Weights of a small mixture-of-experts language model, trained from scratch on English Wikipedia: 32 SwiGLU neurons an expert, a shared expert of 128 neurons.
Below are experts of layer 6 (counted from 0) of a mixture-of-experts language model. Rows are named router (the router's row for the expert) and show model dimensions 336-383. Each number is 500 + 25 x the weight over its row's rms, rounded and kept within 0 to 999. Numbers have three digits each.
After each expert's rows: a language model's description of what the expert responds to. This comes from a sample of Wikipedia text that the model never trained on.

# expert 11
router:512507534504541496543515507509542492493552537527502470460525476498486521514493543518492491534436487472496490524485495490505496517477490462493519
What it handles: Word-final suffixes. Word endings and continuation pieces such as ing, ers, ed, its, plus the verb "use" and "by" after passive verbs.

# expert 7
router:499494465529487460488506466461506494483493512499503543481501484496489495540471498487458504456478500512489490508498553491491507468474503517510495
What it handles: Sentence subject nouns. Pronouns and subject nouns or first names that start a clause, often after "the", such as he, they, station, judge, Benjamin.

# expert 16
router:531495483546497467493499492448474501469494486516489507481474490551525515521481499553546535524466475534512468513464510489547512484486523534452522
What it handles: Public and biographical words. The adjective public before nouns like debates or roads, plus born, died, life, University, government, and scattered name fragments.

# expert 18
router:527545517537489480564502496531542449513462494509493522553515449477504538462461516482544484482543528454479487522482495528530495513458522479492539
What it handles: Ratings and numerals. Numbers in review ratings and tables, such as 3/5 stars, 4 out of 5, Smash Hits 5/10, "third"-fastest, plus spaces before cells.

# expert 9
router:511527508517446514546512498527468478546484475511516478523469529527548494528491436471519507494530501511518486444520479493501523487524462534470473
What it handles: Taxonomic name endings. Latin suffix pieces ending genus and species names in taxonomy lists, such as iata, osa, ilus, ium; also years and table cells.

# expert 6
router:525488500493487532495511531494434512518512465539502466528508547524486530530482462515501477475527480515498453506486484499473542481514525504486525
What it handles: Table pipes, infobox lines. Pipes, dashes, colons and line breaks in tables, infoboxes and lists, plus their labels, such as "Preceded by", "Gold medal –", coordinates.

# expert 13
router:520492527470500492508475520503504471486510503473541516515489467544483516484495513476501499491492518545470492510488477527475473488547481523493513
What it handles: Parentheticals and prepositions. In, of and commas inside parentheticals, especially after Japanese or Chinese names and glosses, such as 村田洋平, and Producer(s).

# expert 33
router:471489490519487524507491507504473478481526455455525496483486467526488497516495470481473531499504436479470504508473503489499472503516511519488489
What it handles: Prepositions in office titles. of and for inside government titles after Minister or Secretary, such as Minister of Defence, Secretary of State for Health; table pipes.

# expert 4
router:498549516489522522486531464483494507445514497493499506456526492551486527468534546493534479500467504521525519484435522501495491469481476528494466
What it handles: Sports results and particles. Sports-season words like sweep, won, opening, plus adverbial particles and quantifiers such as all, part, end, back, around.

# expert 8
router:514488490425476540477516496505520517490523478477528540494527496482493481436484513464521559453482491492514472490505460506490486467493539470532513
What it handles: Section headers and stats. Wikipedia markup and sports statistics: == heading markers, table pipes, minute or percentage numbers, and stat abbreviations like rpg.

# expert 2
router:510496435524480536511501507524528468489470533469476516496481476516468484481471515488528522512469531491451536505507482541503514486509498471469524
What it handles: Quoted words and digits. Word-initial letters and short pieces inside quoted phrases, plus number and year pieces, such as "f" of faded/fool, 500,000.

# expert 23
router:470497507519505498540531464541482505516484492465518514445491494522536473488462492478517521494514529483524516477490467526444447536513524519483495
What it handles: Prepositions after verbs. Prepositions following a verb or noun, such as in, of, with, by, "as of", plus colons after infobox field names.

# expert 45
router:496524488492541505491533532459523491525485477457479485484501463471539487464502513471534515505495501491514482498481504479482508482471515488479484
What it handles: Ordinals and superlatives. Quantifiers, ordinals and superlatives after was, the or a, such as first, two, only, youngest, eldest, busiest.

# expert 17
router:519460473497500469504479503454463459543503516516526534531472494532479522488486476556499494484535534497538512482513549518524484487499472496529492
What it handles: Place and team name starts. Capitalized starts of places, teams and people in sports results and lists, such as South, London, Samsung, and list hyphens.

# expert 37
router:518496504493453498519549493515494531518516538467471527509557469539470521479499509475483495520535468502478493529545490487491472500460500513499491
What it handles: Reporting verbs and sentence ends. Speech verbs after a named speaker, such as said, stated, announced, plus sentence-final periods and year starts like 19.

# expert 41
router:457512500457520476456557476479510510480538489492541514490533531544468493473497500545508455491518475489487472486485530479501469498501496491497484
What it handles: Infobox career fields. Field labels and nouns in biography infoboxes for athletes and politicians, such as career, Stats, goals, groups, Managerial.

# expert 12
router:462541503538501524527458450512499505494470503497481526503457530508544468568506469546503470529487506550484523526477500511470508496512563541513457
What it handles: Determiners and time spans. The word the, this or his, and time nouns after it, such as past, future, century, season, especially in over the past.

# expert 35
router:513512542529519524523499477531483489424472512482500535488524496470500493475474508495515466549489514512531553502520505488513516517499494499547490
What it handles: Consonant pieces, years. Mid-name letter pieces like g, k, j, z, G in foreign names, and "years" after a count, as in two years.

# expert 0
router:501509534512502481469486484474517506455548526466518524486545526524485498509519513477507479498487480536490510515505556475504521497481508498484507
What it handles: Plural and collective nouns. Nouns naming places, rooms, groups or institutions, often plural and followed by of or a verb, such as rooms, gardens, School, companies.

# expert 15
router:482490510526519494503435480527495519518479501472497469505518514519518509491531529507522462496464475524475496491491509480534534490477471478496528
What it handles: Works and roles. Nouns for creative works and roles, and possessives, such as play, film, album, series, his, 's, often inside table rows.

# expert 3
router:511495509502513491516470447515503514486505524516490459511504525496486464456459525480502518504507523480499524465540516512512494504516473477499490
What it handles: Demographic and geographic data. Nouns, numbers and percent signs in census, population, climate and infobox text, such as children, %, km, Area code.

# expert 28
router:523481506534522479474518465515527506443534548527489466488479508486526455501501472506500523519460478515529557470536491507552540524522536498502529
What it handles: Country, music, nationality. The word country in music or chart contexts, table pipes in football stats tables, and nationality or genre words like American, music.

# expert 36
router:487499516505506500485541531472491498519511522532547471544524503482493540513520529510519531426477504509504527462506499511512449532507507489517498
What it handles: Auxiliaries and possessives. Forms of be and possessive pronouns such as was, were, is, be, his, her, its, plus first letters of article-subject names.

# expert 29
router:474458488529487505466465490507470480475472507504464475512486446487467514499515515513501538520529450526506482513476526507490514497490525511485541
What it handles: Coordinating conjunctions in lists. and, or, commas and possessives joining items in lists of names, places or works, such as Berlin, Nuremberg, the Ruhr and.

# expert 30
router:472487473542532517500448511515524498505477542492504479500522494483505471481532488501506502475538513506508489528503531511510543491545478511549481
What it handles: Articles and determiners. Articles and determiners after prepositions, such as "against the", "in a", "several", "two", plus the noun or number that follows.

# expert 25
router:502486485479441508499515507489460453526510488497481498494467473453496475517496508553521447483515522520471475479508527485490526463495472503546498
What it handles: Year endings in sports. Last two digits of years after 20 in tennis and sports seasons, such as 2017, 2015, 2013; also first names like John.

# expert 40
router:504494483484474501530490482516467534521482511487501502527503492469458535488522494515470509551466517508462475483535512536519531510478446491470531
What it handles: Job titles before names. Role nouns placed before a person's name, such as writer, director, manager, mayor, player, and syllables inside foreign surnames.

# expert 27
router:519526490511509483516558539540489487521497524517522506541455492502498464507469493493475500468511523470518557508526457524539482508505483532509485
What it handles: Capitals in proper names. Capital letters and first pieces of names and titles, such as S, M, New, St, plus words inside song titles like Be.

# expert 26
router:500526495502507463506475541445488529536528460536515523503526531502535489510536501495460503517509510510492496502496485492475480483515525473461521
What it handles: Infobox labels and coordinates. Dashes and labels starting infobox or list lines (Publication details, DVD cover, Born), coordinate symbols ′ ″ °N, and date spaces.

# expert 43
router:458477463498487521497484523522473486493512537492478519500495494534531493497500496551485498499535497468487487556483422491511470505473511520495487
What it handles: Function words before nouns. Articles, prepositions and adjectives before a noun phrase, such as the, into, under, until, local, own, new.

# expert 39
router:505476441494466542509501531520526501485461491494471519514480515528495512493531510520479525463464516426497463548533443534481500486484505470509491
What it handles: Articles and heading starts. Articles and determiners such as a, an, no, any, plus first pieces of section headings, like Rec in Recognition.

# expert 31
router:498465490549515545448516505535461440514497472537476489485504458452510499510516511517465489466507533474526479506462474501510535509481481484489533
What it handles: Conjunctions and modals. Conjunctions, modals and adverbs joining clauses, such as and, or, to be, would, not, rather, typically.

# expert 47
router:571485554449506538497519478551583499455485475520514495495499527463502472492484491533531509506486510455542540512536496483502482506483531511512480
What it handles: Awards and results tables. Capitalized initial pieces and table separators in sports, award and event listings, such as Int, T, F, Award, |.

# expert 44
router:521505506505507520482511505516512478501480473450478500514524461520533505485467512472509544501484481492528461508457443494525530521423522508494524
What it handles: Past-tense action verbs. Past-tense or participle verbs after a subject, especially in music and media reception, like released, sold, called, renamed, became.

# expert 34
router:509519470443536516511489537490497493512512489507491543499479509480481521524494550506503489489530492462516508527501487481490519493512481492582455
What it handles: Auxiliaries and subject pronouns. Auxiliary verbs has/had/have and pronouns he/I in narrative, plus heading-closing === markers and cells in numbered tables.